Weights of a small mixture-of-experts language model, trained from scratch on English Wikipedia: 10 layers, vocabulary 24314.
Below are experts of layer 7 (counted from 0) of a mixture-of-experts language model. Rows are named router (the router's row for the expert), up (a neuron's input weights, with its number), down (a neuron's output weights, with its number) and show model dimensions 80-159. Each number is 500 + 50 x the weight over its row's rms, rounded and kept within 0 to 999. Numbers have three digits each.
Before each expert's rows: "gets" lists some tokens that make up at least twice as much of what it gets as of all text. This comes from a sample of Wikipedia text that the model never trained on. Tokens count by the router's weight.

# expert 28
gets: "2", " was", " |", " to", " were", " is"
router:514511509401559561459519541581414543454490548498475440421543486495534472435503530540519599440464602520489482452555514465428471443505562441505587556464503558515571468462564507416417629483515479407515547468541548484494471499496491490559532428
up0:372390420574447531446443579497549478532465515402491474511577622436528487573518511431498492474588508557474527565568483569509416496470425539458456414386499475490457563479485597437496577501444514503436547492476464490614547480516509453436452515
down0:584485512505482562552412485540553509483496547570522430407559452578570555549513494498555530435406552499510477558526568427477490390473497508492448517445540438405515535489502531451478508465513478506459469555460501508435359512424454513531486443
up1:508576483575455451563510493485547572482573488478518502490483426456540491463471534398578415585406462478426544449532442502532513559541473387429532490579546440413396513570599462505557618531525519529478541512545530505473520539497442457547526576
down1:430460475420545500470525537528517502477539487441399500493542436454508483537523519533524440533547496502535615512579416592576491517449500499542582463456415604553538577448488530406496456540480510468515498601558478525477488452516480502537419462
up2:527519472429502503588473459423514532439487479667438473502470493476506552529536408489561398526482527582553565566512477461591503461479519498476580542468461540444510504443455476484579510569514500588474499529535428378516424533527607460594497532
down2:429577356581474497578449498452461518516566451548498454615483427432502410506469524346506453536489507510468523579530523500510428499587524500484533584561419461442626480558547511456436490511485567491513505516515519509474513552427512544506485443

# expert 16
gets: " ", " a", "1", " the", " A", " was"
router:546503516437559553485559434515474544414491524557550408451564500555579570582601571455512481446497531498482502539436587510449500428476556504522514523484451530424549503511489525487447501436566489522480584434570504443414503461514466443522466473
up0:469493456464475564581469474501479564484591535425491490512515472447520561531497425478494533489380469519443533526543478563502426473459506517504498516466440463534406527498539531516513496471457434467439553489463474533548504582475507491537525561
down0:475554467520513426522566545497582496590416503468566423426495527535537541594551556475520495409442413437498478494478467479446440529525538492579529511472582497501516583422508472455452453573559502455504510489521506392483478532601457467542492491
up1:500503507513445468509497553461498538506576553543560477513566593491531453513520479478529510598531477500525398510525412563482379504491532488475406552441532514528497602498472541500580467508463531449555523568438480495598420466430473471482500456
down1:448557387466502493533504412514603457469460380535547485487449516507523506544478574509609545455454519559514477475490520501453541481481524519493502463493473396471581495445451561591550524525461471529531429461473489409501446463427513456428499536
up2:362496439577550515487423500532490507539541470449477497483472549493557494440485428520522510536478531433526480558568401605544415526427436496617426521484474521493444511511463587539495539500579479522479530441478499496513472536469508503506543554
down2:539473490470486526478410581451477525490562399498539545434471540387375464496393531649414534475447538473508449524548450498445523547488505479467482507564479463534325529471433482474515523536452470547462529468493553471506528501428550539475530482

# expert 4
gets: ",", " has", " have", " and", " is", "s"
router:478478424531474484539468559475532523558524550521552573583421413481423481499582514456564456584395463529471544548506515469516491498440426418463514456407443512560428530477601443532503446478472417464512547534482381409459505584499571423597471492
up0:509401550516521374533489468514553598471513483524500532532424474443483518547543501498588527505483565625542398539503409574552565504516555468491392489473539468538420492535581455512453461474445515580519519497515447372501417523558501461437508571
down0:521459527434412496511451405490545518545466559584510453438511499473501543566513517554452519567529542527489438567443461529441508433468470492542541389538496567512446493541456518509471549453590440517528464483483520575480451476452471523425547560
up1:629500432461547455541485507447539539440515469474482508537489466483518482409461451523514532577551569509545621483619542569499465531418456458429503477392486512553465513539527508400550522507496418497494494458439540448463475566497518537477435527
down1:392453474478529531530467426554439446527436493580463590497465521501421446510469451523595433468561482496539653506490581467502484535579433536510526478472552504475561548432521546513561405533580536495495624526554495573557487460497495451519529455
up2:485391478525504402520461573471430556521484516597590462562497466432523513512587545420501475468463521549573554532533403667530453549445415487530479464459474438495430410473504507527449481534666418521489577559434489502503447579555552482472482497
down2:558530472504493454429531432529388531460508428563512596452547548432536440469487415522463544500464499522453532534501587508467517499559503591528417469531507474514539480503447452549549532590513560496476387405587466470476447436514465574589612490

# expert 25
gets: "\n", " |", "-", "==", " was", " =="
router:506423461544512481570451576467538526549566587508554550564490438448464466443546529444576431473472451478525502579546470533545455602456456413442437508460470458513429528544470477545513464550432415559580574533438427428547541572508539468498450528
up0:441477485493490496539504530407505534497573425529483527354476532468538423517471512443500515394383429561513473546431419601578549563474496453417482592480517436508427398520425451460525487580456566576473457570501439524547454587506540456444498444
down0:444497484558498517579468543394486589430552492523468460544531540524543493506453473474523490550474511544558418573564413522491493609516451441450500417488575473556546472538526488500443517594602493512519521364491447457539467610495537415470499506
up1:536496509392459412485460576436471475489605546471502533499487440434482461544378525464503428502417567497546509530631510525586423606456545511465487512495528389479452541580496480490485449392536422453498517429522492471487515621508511543542480513
down1:551470619493535488478471485497507465459513512549474514495594540473431529433600490583452490412582509510389442504507471487485435453476479452454484464483462539590500516518545583508487491481540538490491484568475487469502429580545536433637470519
up2:536477455416526516505539515510549546520488431509480505558405501475522470480472513474516553454506494483536530536472536534486535518478527494609431506528409445519601607502503415560479489440502536471565472543401526543539452499519525464446458528
down2:545504506483492616525554463422480534478553557551570485512499511570446488508585491552444533537491445531483507437556592522508457566464483675632528454454492532555557444516516527481475479505518433535440519455420661503530524462520539498597467504

# expert 22
gets: " ", " (", "1", ":", "/", "–"
router:532573576504518484516551485598475426456433400488487400538483550600533496557453511537496491438525514514463480445478545450467497446561585564592527571504391493481536457467492490416503526418541478480440495368543562531486493513391469589544575448
up0:470432506502494507536530509464502460454659521461472489513469484469521478522456551514517392561413485449489394480512466449518490544445428447505477605530463407532467409572479453499483603458515443505543569506424534483519421542544536466522540494
down0:539578467521569502519464493469565561532454372536470522503580522478461476572518463566525500544553551461498409482498509446533451516514542597383520491451522531587515410442535439554516432492526461490533502455528542432512440486583462444544476493
up1:462451461497441560526487529511501517569481486464542578575510535484496470491451556453516520411581541534511504525467520494511503513446471426580524533525490443528381580509513495539511532529501502511524550455529461513559545501410514450590551532
down1:562521559533466409505522559490484519572600453507534576604535553490498560460602455435497516414506584512536490531456519485501371442405536430544485530545490499487508509516576518511517559421473529436484494412442449553547480527421462470495506485
up2:494413485479579566539518428536476470435483565529442474470468514535470466565522505534541546471467447468521527427507535536584608574464473473447518533465421392584407458448461414488521417490475459537486557463517477422483596516585541382540397631
down2:545578554533570569462505484480439447498581497523492576589626432527448553534546518425437622565627416509576494465587445373555517487563498509445515460605449581471527413519492461471451545545559483452496520450467504473518495570542451515527524504

# expert 12
gets: "\n", "==", "'", " \"", ")", " to"
router:448461458563531562566568563524431499442541429537525427594519534439382498377468439539489461560478561470559469436469588521597488573492542518489553478451390554534591488458499531568498404470407465482446489480515541495535460537528493601512502498
up0:484436502545424543570466484535518532520508564457423591515477523515558535393580549475562496526480432475374446551618521507549470558520582534413448515455488539592481490454506532500486432549524485480441443452425520468515516485444562419547452573
down0:523513538486514603544486568484495471432483498578445467532481520422526537543449526544600541483392531443456562456498560516551528578479438574508523378536527544495472555508440523463461524453424455440457434438517524546492440531387464421465422425
up1:464512501423550561602489557454481529439487511488553498609447424515467511543517511525525398489516478478520500577542502564566440466402476490486408465507515460520596576526501519480445452490489571463518614447480442527448539568527500469481487500
down1:438572494533480450458552536500450521571459473594507469482521391508456421514517476504488529432538569484419432488559585500472509490441507560463483504531424589480475436552581564510439453509367486584419516535432483555494401513531421491477511545
up2:526499464480550608573532488584482518572481574514513528622532630465449495541591489437546463519491561493469619547565464561544504477567414443550472510566460552569465502484442520452478461514523572519491501570461434453520510517591529511455383558
down2:558549540548547453406486506515457489428523546516514524498541549451504519457514469507520515416551490547548539479552436544586488497463637469533521544583593475431472468494388511467459489471446437409543498487543554557434474512500397547393550449

# expert 29
gets: "-", "9", "|", "th", " List", " top"
router:581586537477533468516444484515510530419397448547506515544352485518519521554504474527552490588468533520417520484461626430533487542470493561499527562508566562442513438442425488466556534451478566442518508494540526534410488439397469545501483459
up0:582546568440455473589588501450537572554571535506483526529545489377487413524473564480545512449512405501520470591510492461472518483461475495525436434507472473487440591438460476602520569527531417453438486607550506504474505512457611457507506450
down0:478487511458444509535512428465532484495489629489346469576484443495549465570409539558528533555348544520485497550624548530524508494457535546558462533467494540488591523475459532447469545442453397514482527508497517503539488434503541468444531555
up1:499480455579516463552448473528542466517546531488510436606480465499444519520478549519493547474528497502485635512551528556552607539519464506436495528517472378532483458489597462561443327554432456546518546540514461421517489453441469498610438502
down1:543496522465519491600575499594466498463514522611551387523464517506533642403451491507468525373569568539430530565528490606568522517508477547518418531485520457490540496491459543461435430478561484443550614538478452497523493514495456443520537494
up2:462485505505506542560457594510470465575477515553481480505535508485568446514488481482539486526565512435563465484535402543593523502508425486519449457457531542540506547552425543549488487515480512479353564510519565520534510600523430463575525513
down2:552456498418367441513413464426472507444529452450392412499452482517444478493537538459488536556476463521510477490524504531474443489623560562429451510545473389524466445500516465456488513447467479419429470444424492551458543470510533469501484478

# expert 0
gets: " of", ",", " as", " and", " that", "\""
router:573488443468570498496562449503423499454543423488522548557445600532466464427506594448420540407415562556452582513460471471589545571443515586575391467455463456460423466564556550529530530554558490505538456418475555551526555431458529560509403527
up0:512445413494444526454510502479531574529494576445557520538458406467501482489473516445503424535496486527521492517538513567559397565467459529502507480497516513574436561563483520460590551502453455498589471468479487457545480525443520493515439496
down0:503474486428491549439385527513502520485552531496500516512525451492429385535508490433546513534520513578480551422492575490493481456568487503547512496482489486484438544441526583566567553527468503444519397471564620531469463534473566509383546493
up1:442455457506432482597489608514559601494433454467583396499509434477502476483435518548533477549492411494564542466563476535502418527397536420382485511500460450512466572473472444503465427543537570488490510476465467423553546548559496531513530416
down1:552543516443452529480492461486454477503581500505459556466398562435530454481502553495483477487542436504535497502391473513431471473504517457514501580444433436423489471508474495529465525440463453506403480472574467477601494433453538531482406544
up2:482532485450497449557546524518504452489563470426485520489600483440523533536531505480584431504561489484455465546441523553505422527442545482553527520443467420526427469575471464466384422489587524447569621510537448535477456542532568474549455521
down2:519505510559492502401500519509511435485418601468507527436417497500532415477469467464487471515467548561542545499464500507518435431472484524417601495519518564496562524569419504402530446476535493507525521557529499528548484518426469479450552549

# expert 8
gets: " ", "1", ".", "9", " The", "8"
router:462527551564528452525440502519495491585482505545594439524470512544469540551569555515510567504504385472528431474463496432477472393468562512445403589480473488528522517476462469441504498489536472541521548518572463409594518539492493509412424467
up0:527458483422460505519570411522594492480421494505470452510517435383445471507481521477488505540443461441454543503432563542501565420542443474488520468529474418494515448471489478562552454455506528458548524534519490508457507574468445381438481559
down0:431419535525437612440528449495509425435499453571545578414574570519567475434551438536496511438532501499422465510480540454487542501539528501466563480487499553566531528522453551486493518457459442421469419502613471405513389451566551551434430398
up1:531529425441535574471474589490417412450540513473547517645528411469573496542529574370474438462511553451568487522455593502463529588457491449564469502470529459549418550451460499553493488564467446553562489487457510517490590583487486544491499564
down1:476526490539585457504614494529544484519520538474436495440556526534458486525569536454556632527494380399497527452469445520447454427463370465461538547448481521466501520455465462548475422526490538529458518474452445414491406556502553371546448572
up2:582430475471457472489440483414542625508458465508537489532452420546579489501509465567478422486452489515419483557506478520569449477526513521447469565485510522482467571510456475521517536557524549570560598534398410398504560555474553449517449406
down2:532497435518469496564525559430512470510533527551427577525510556548506524424448488572500547408567482449499513517556473438463464432371486469535500482558430552519500529525525558590531548399555481521616480509428420558469552519512503513502480489

# expert 6
gets: "1", " ", "2", "0", "–", "6"
router:480439457527498458567457570435566518538579547480537551557466432451489472449544528432534413511424468490552546585537469547581458553447454436432421518429472456531434526549469457528545486568434436535561559511444436444551557563541522440536433506
up0:487567495586553472553492502491528478527525547524491524557468555514438567493552528423487457492509544370449520611460477587430419514474427421441472540484458412586486544491415479486524519540526483544463514528403451438552433513494487377476531558
down0:462568512453512551491546492443487419513430557492486490493436479394533472457493492518392500521566467464465444503531528542387453591529491557538487445444526506515487430532541513568457471500556470577466466523524519622573480409465577473488576454
up1:467447535418522414556496536497521515579427495532439470463546504518493401541530575541462505497426463408574530468600515473575505530472443487505545562497530468492494537553500483520602454494474495540521499608484671558556560535482454499514522434
down1:429560521557416571446644466577442495517555409427515493530477540458544556521485481480389463571577486533535496485433438548512477508479528530559441600464483493554526536535501420471414520517545500519506467526476554477566600535496496500430431441
up2:429492439603489523565441549571541414443486507467584597495492477476496474533501472462512487482455505520488473484493497453453503403449465511519503547402488634563509423519525435455478417384489490466422447545554445506495489476466443452577527580
down2:458494519488477640518574497433468558477580445523646497441508530446567490564567531523529624437578515485451552488487518537554503507473517462464589467524507489552431566528488543495511535584545445541503506591523451512622531450494386474461536569

# expert 30
gets: " and", " |", ";", " or", " her", " also"
router:471439548437561407496565500553400533517448488454460433492466579485505461584472459508468601485520479412518497471546480433544479543436574528465486505504532616524527560436585565484566554466486549385469530503595559551436437521542471471414588470
up0:477465412514488455497536595583520529458398532551459563517500564553469580473466592428434422533480458390517484443480512502577423469559530421467487488370585507504442515564485530601508461516512449498451430512450426390468463615548550453572420504
down0:492604407607484486496600513491580493557486425482544496508502417543506434414513387483459480388420418584491540543501489470505465464522456469543625504478519404437461523492558496504569438550544484536488531477437573469496537443401475522497531477
up1:539466455505473535563534507417583521529518507471464576491456461476519519462576538585515538497342489406538497551574483497550450482472456469470463515474470529504487380485484493473475577567542421454451518514530565423448612567519500571526542609
down1:554475463467508570514570598545520452418493470429506495478569429488494494426468553547505555496614571590592564524546541470475529553471526544477566518503504458475596508531524524488540445446524540481553558461483453509556568488539544515407485474
up2:462510555490519501464518501477536526477481513460406568647596458465408584491531469486476548423481501406447532447452518543490486509460483441544478406493510487513505544457492536572492522579485478473469604518463538408484573539531529457511545467
down2:554436450448472462463429447530507432488489521475567457556540553477501518468539526569422469492576515577504542580465459485579455502572461560558521588490552454504515453567562378415451543481576578524486421505557556433417422439498479526569493511

# expert 14
gets: " in", ",", " In", " \"", "In", " ("
router:584556468452565497479557492507519395547448541477480499481417490511503416587507413513484543556424528459441569443613572454525492420538454420541498470514532483442426495600531436506453489495535408546544502571438552512441537588513529509556436480
up0:510523473466511496558542515523590420529471556499465518499491460453533540528541504435467458493386552488488572483509516494524548575513564515425443489458496517455522571555500576556525536514536445497563551527426482470622464530550589448508468466
down0:536501386453525638530549467559492514445460550549575463536502478507429427516612472512450436521471530559609492537486492498497439458451424478481517410485454606588604376435532517504549594595540501508466545517507530452434432518563523487496547378
up1:534519465430543506468460480502534443467494557551483492465508561504601579571544413488520445549600488522442506456488465510582479507482441513525425445426562482547491467498537529413519533533494421460504445486504441602384527688544479530380514546
down1:510530536454516484532476450473442539511650437490455427398583493428446548503550506487520544517453526447431419458421486478458483537331433560536418419516553580545455513475493463490434548537514483488630437498581563533544531527562488469490507583
up2:417524534478491423605481541472441558510489529591532492416453483525519423470535503487490547480467487519508511561438507508485539608489449393590449539518614496496443481534523520519493488520434531500513483536509534382509520495519485480466440525
down2:573492480516499491510419354422535363479645428484495469517497474515459429413499560564533445549459476513587510528492561481514343555521418519411531576455585475487494569508559494467613513481493483438560495518416522488518500519532444451616564522

# expert 9
gets: "\n", " ", ".", "3", "1", "2"
router:475414437401499485475497544402593514429525535478517572580532451484542462439501552495523456535520479493451566571601527594569471523419441386525523480478512454562391408582527466485498491518455413462492560441446497474533457542449520447478445498
up0:512458592487539483512463499360487485545538534376490549535523497385480495502414445519562486525457488494418481522459439477550512506424505418439552524509569443592522564505411420605490487486408525484537537523546506481558512517534496496546456552
down0:450532522503471548475414561534472509447517460477456524532539517538419508493471463517516485497525484461512539533467511581467443450587543552513544449561507539544566461443464536476472519418457480603391544532575509501500448454519461487579507488
up1:544499550534497461475486605469528425474513515441447479470475501476496472535432479448544523520491431516549475472546515490549463475511465470449476519492432511426506585489455506578525492535552456553455549536537473459463440431540546470399495549
down1:512429491433479533420493600521468434579559457544518408475556555463524548557481585499577511455556582554479492434426522447456595466487544524519449539518559540486521565603545557491489476561565538577492545450423504506533494576585507537487568486
up2:547452492564495449484466470435478507534459549523459533522554539470508501526487468468529386466528538513512464528477544549506508516392576493472471569433530475492452513474520493491481423532461445428481489507487520420631458434568449486511435494
down2:483510523494394503464614535481474459403529539452444464465426606489507535508584493527498543555518529481515512575545508520469499478615430640495513536473645517490524458523513493528536504533485546533602509474506458505491448552550591518611490469

# expert 2
gets: "1", " ", "0", "2", "–", "9"
router:509415463514566456517488585456566504541578578433551554520499423476538532431518475440517438508495452480558555566575483574525483583422450464395474517493436446471430458584526435554463477596441454537550507467520499410599549587494547500527472535
up0:545489465487568502441406453469635510527559631489447512503525459473503514505561538443573474492397488517488540527585469534459564514512612469412414466421503493442416511555580546463536451535415484545535519430518392474586461466547522454530477501
down0:467495503456558468505517362499426471585357482400528474544506510517449448495451638495549566429438502469544595584461560474546520480449468491446472550558549496513517514490497459509405466539577446475527479497443533547478512431516402480479437544
up1:505467465541522370473487565417571440543476450579506531609493460407492555531502410528508533564518501476525614468519541503553550498460509479558434508600519484477419488453501449424553652552516461541502646467485458480532506517531529442575495448
down1:536499547497494431518514451511628666392399449510553493565467516521467582448537472469537580475455498439475403523474519516497629585502627472484441521498507545527450455491510469483540520515549475532508460488459502523466505416403523511497479533
up2:508355492480526578458461469521490494485501583525558499565529528423435457568490489430521437548482521518460494563517479501505542437512451452476514545559440523436413510498488425407476471583464477519466447473458515487578581570540492459507457539
down2:512463545475516513409507577452439494543437457515504480531511409494502494536617462530485439588496517573440537467542475500454538520523594473511525487545483461541429510557481499468547630579520547615451534431518482468529509395513523510499548497

# expert 24
gets: "\n", ".", " |", "==", " ==", ";"
router:466494469576564575453541580558558454456461564481454438434507529592577530522490496544541479419488479505478482573518564468490513486437510525430549465459430512425471431580572508543545459427559426450531426581472573511459523444499386455439470531
up0:489488497510436437543565532548457485517523545523568476447529449485485538455548526466594485487526464473526545547570531507570402499413444466452530554529429519493541454588481444602485535544485467523454627486446467459540517471592544595532477567
down0:472450499499570556465467543380434521531502497514424535428433481499515417383529529439519441541462511530543460506506440505466483524462546504631454503520532490646559477393562506552506487449565439461490503593563459492529478437492576571428581522
up1:524418515393464440498468551460474484558607489470554516581488425514478438461509501521494478574381508540565440507496519483511565563553519398506468537451551468544477572531537509417477562558458363576490622514444586456444526537506545508514548516
down1:571573580551463452473612397535607473479559574556451620530544619445505491528496433525572442458454540460406446470459574517600581479493500494524512526555602531458531579458506574491410436519500536479534466522498551440504528426548546493586522396
up2:428533526455489432470464517479437492469562498411536611407462487495520411515612509521499488514484498417507503521585526411567533447518572517423505431473432450591382526508487441531498503462468523448476448508478418535545554539462603552467420497
down2:531456494511520601458548512489511448482545521482419426499476541487580562508490474430526424566390454513437436560553460524490518473402466408501526461519531545544579521571403501476549515481476487468542461572473499480468480441538455496521535562

# expert 26
gets: ".", " |", "-", "\n", "|", "="
router:497485503480585482510488490564516524515432434485480451453479586517548503591401480539400606490542483510433482482468491466492569404511481571555484576498491531487484502448446581497555587467515544486470527445582521564506463402477434505457486414
up0:534488552455492509510396504475490559510516577522489561530556320519516564490376511552457585498471447518543520653551510499590514545524421426552474433456431563515506563484438563446524484630544502543516519496544500492563546523459454447488521585
down0:591503588568477482524566532401495512470450565504531412539438546466479476540489371489430521422595562496407535462544489438456413432486409544601442539505612592412497470398467522511503515501507418485585460565504493471496499455437532469491490559
up1:517525516416500525475472499443455489506509454449539543523402464484579511533475539463526458473485527474533523538556591465475441529510427408507459497469518456597470533539426389473512487567463501558512554533374502492481475540467568494543397555
down1:443567606474450544508554529436516581513468449435495564530563552546454516490477531437445513489446527547581503585412511556431457421464525517505456452467439416598446507551366517506506469569536535544590532509396418405488441459515463461537570499
up2:525534452464500507527527561534521552456535549457511565482485550465530494499470435485508422423485453535555453630518412522555361578500448486394381474437497518535483506567491440519564487500496359552510544532458484453500556549518510532494434565
down2:445467499526553436557479472509549516558597462510522548555459478522525528528477470417436474514541470481579487333530557506459443442508500542517469482505493478552518457468512538525542447549466459501402503516509437527535509388467532483612520507

# expert 11
gets: ",", ")", "\"", " and", "),", " also"
router:557477537504468530492480482532422453468536489581416500433401472573530413469523487458556490425540503446528497477446587516525469433481543500453443476463582486446572471452497617481454540433447504385538539474491538598533555571422450495492545569
up0:525540493543445529504538550505482462445455546534480515466501520488499532436535363497553540632501518432504498447469417482574494525452425438570525478514439418517477513577523558513461545519496442488446532588481465521445490475445540508475450550
down0:547447530559574406433427592656519459456425429531414543603398489476477531538498589484577445504590517520482460507540434469494435487521409510468484462483544458412488577509499509501493556484496498587457435389554563467547534470409454452496500432
up1:429457490506477503460426523529478477430526538486558553571509411502515502491481423415478417540490449461540480416500503501492517462473517461516432493555442486548354467475458359538596433477508419470370464601542442512520505485487520527470425520
down1:442417454457489524361491365468505525499480467457538519511548499430583499475524502553455526507474556466532528513537507590450557568420510468444504554469441522510540546449596497426506481577461482563452554505510501560533483510386411559453514538
up2:484426476517513516495446479466487658517551500570460480560455387418495488476500536558553416548520475493412482521551511394534484567477469408417544444553422478521467548534535484457443598527491464604530536480422423536521420534572566478526422565
down2:546495550502497514532478438503437451530497552551489532500409536460489460462553516404537436489523530507546456550539571570515570466555403469586557488466522492412473402495484440431502543519570478466429500547585431388509446491523455531588555530

# expert 10
gets: ".", "\n", "4", "5", "2", "7"
router:466431461507488423558439566432558524519565582479521523533514416438488502469545483439545454558414461472535552581571466563569434550429461391467474511466471424503431515541481456575496477520441420514545570530435428410564550588538508454516446518
up0:530476452475453506446437590525448502502454592531474412507543493504517567474518451453573446504513426386441553487565500460465505570528459478523525490456575562546438517505579529425490420545567497529529594520443500504540444491556491426513451423
down0:434547461445550436511491601546448458479506537558338446435518544500541490473453515528507476511499537544497577487408497539470547523449414496518515514465356521570405439442522448558510569514502498535565496567505583535489462395585564435514550459
up1:460563548495455532458534447401459532490578506475500529552504478531536455539499470512428396623511509564616449506521590506503542472512533480571489465505524514526574498433437487460397500486454435519513575493487523466517479573510534417464542467
down1:484558485442502544492445495493458489410561543483448523431401633541537507405585421522513438487580535437420526539568471577530596492500493455553497453619530504505427583456528514434436495487588536516497457502530402491469474461539504460464448512
up2:550486473542539581602463478488567509433472532572436533561510497498529556585536386425437444513461537532502515469508470578544486566502415435502483455495532425494547602440563466429545526507510470575643607507547463493566428477581598448525517464
down2:447473439421487492442479524541481503442454516514568457400477527521512581441570530592558468453483466492412400601469545559470419518504471506461527605520553525385475522498495578537517470435568443450427500474535484558559422493568449466546493548

# expert 18
gets: " the", "\n", " The", " a", ":", " his"
router:579539562519584513514449505483525472469585516533557510491524551555577525538447527461507532536452475513516565565457548557549635496553498447418527443491415477423506497516474550484570554498600466568480500462559589489418524444521525524552519446
up0:486438472509477528489456561512510536539520498496489448634466486400502575492506492449509366501468440582470455543530510513522515562556539495444447454547506504543456564550554590575581545536521488506503484438493506459526509449582477460485454431
down0:412513493490516470457469521551483531483451596567493443461492423460546429515459398462487533442481515510568448482438462350475514460463430514434454479481511551620447472553465388529492510492517483519625416537496513510518478469461490450549542505
up1:538400494496502518469463498562554467517511542401458447531464439407501546466476558453518468431466471502541543466538499459475615536438534510434510428491415549522451523409589473515511520470400452569488551509509474510605521511585480457501480551
down1:590511612485482554437586519527484487542534448636490519439496532488491510624498514468514485562539475515504575533581545573478570502521504612507475464525457476486414501464532513538504485546443480417477439454504564538451460516573527519532528486
up2:430482455569598463518493446466471546554568492509598554504578456506501537443546547460545521463513475409462537476520454600455445526518465475432412528553559543537495479535529435512556437562459469401460535522502476469488522536558532585488514469
down2:525533513446514459567588496514549422506410539559474599485573487533518524520523485553461456491512512541437557594430550617557531427580485505496513504490484500462407459532429582528422504594517440485414512525526466544535492566553533593505623486

# expert 20
gets: " the", " a", " ", " (", " his", "The"
router:518401439508484435555463561401540491505557539531539526584533411470529456431545473429557440520414451488569550571544469513562456582441528430469441523460478433501433551510465459491545465591463455546555558538444468446563564591555524478506472536
up0:531506534480489476587451455511457462486580555532535484533437474503468475377500457452417578576426544430467532488532419487535518497514443431427440553552501579479513526525455513539499497523471506490505550558418466581544585472489608501487475505
down0:478502471433571520511485448522564432504460543471599541510494526534465446499503499540478547537532505505576484494552479467530506537522596515545498516443502543458496549471556428412534443476488495436466548460446546500545509557529472445533536537
up1:506363455473472463546428459363505484495606517437536472563577460499525487506512571491544481567479464412440500558453388531456514541462546484480525432447482536509423456551463442491563462529519577547530466493497443466503506567515496547495479349
down1:531460478521498605584485624495557482511515418457451518634521449459492502499535487506577600471574473556466476469516525547493528598527505448484499435537563507550548436473484535508578574515567547445499517526567552513522552519397548541392562496
up2:479496481572477490502405573497509453509446445520568442472480502462495466461521493488507496421421462547497405496569502458564397534487523456485474449419458500433491451494488583530522413489374499536537507461451535509419506522522441479503467486
down2:497565427439513514488609446536544511565525500479453575447417451601462476500461380500520536430590518534505551528521455459534510440558604468565579510501501498579451401433498491507524566448652570541522536543521545567446518581474434480458501531

# expert 1
gets: ",", " in", " on", " an", " with", "5"
router:511385432535518491508464446425576490564487613462547453509465401505469508517533483413530423505452455491570525589593492509472485555442478498496498544424532428542458438593489446523502437523507467472490497544423524508573594528499543394492430511
up0:448398439478508559495497498460472505480559509474613464564548430490504457473552538453498474541552529453497538505532409624528475449509477389411423493496497528552491502445468550497505517484554530570531463478463511489502484556508476451538419503
down0:535503481494507471501503460522581396468460565533557581476438559520576509500458455460506532452470519443464519495539482520378564535554437547489439473486519454524559528507504487533459443516444545577501520558497518474421522438431467596544534564
up1:494478638525542478456471537496510512462532538438552562418423536501541484521516498499487480433490476597393520517451444494518454471484496418645466558452429459449443498504512499562564475517547444541601507519506521550571492478496540522563506526
down1:484624413518441477442469480463481475476420496508497471505558566449476488539468495574435520429515449464563494551548490555388555458496412563464548468508479476606562531524483537429525506547484500517495487512441516453533627523587518521522478600
up2:625510565477554456377526605437500511494557491376604525575448520516491568464493453533518506512585520334498489606536469626434567518472456478492489483397389446500497480545481481525504477606527502484601579529448377419477502554492534472471433517
down2:510541551453558489384487517459563491599493478483409501500552514564585508512533509492478463476534487490488454481465457407499566537537513462514459468498475479543417596514613446434546546515508479587465476498495564420473576428579560509471505512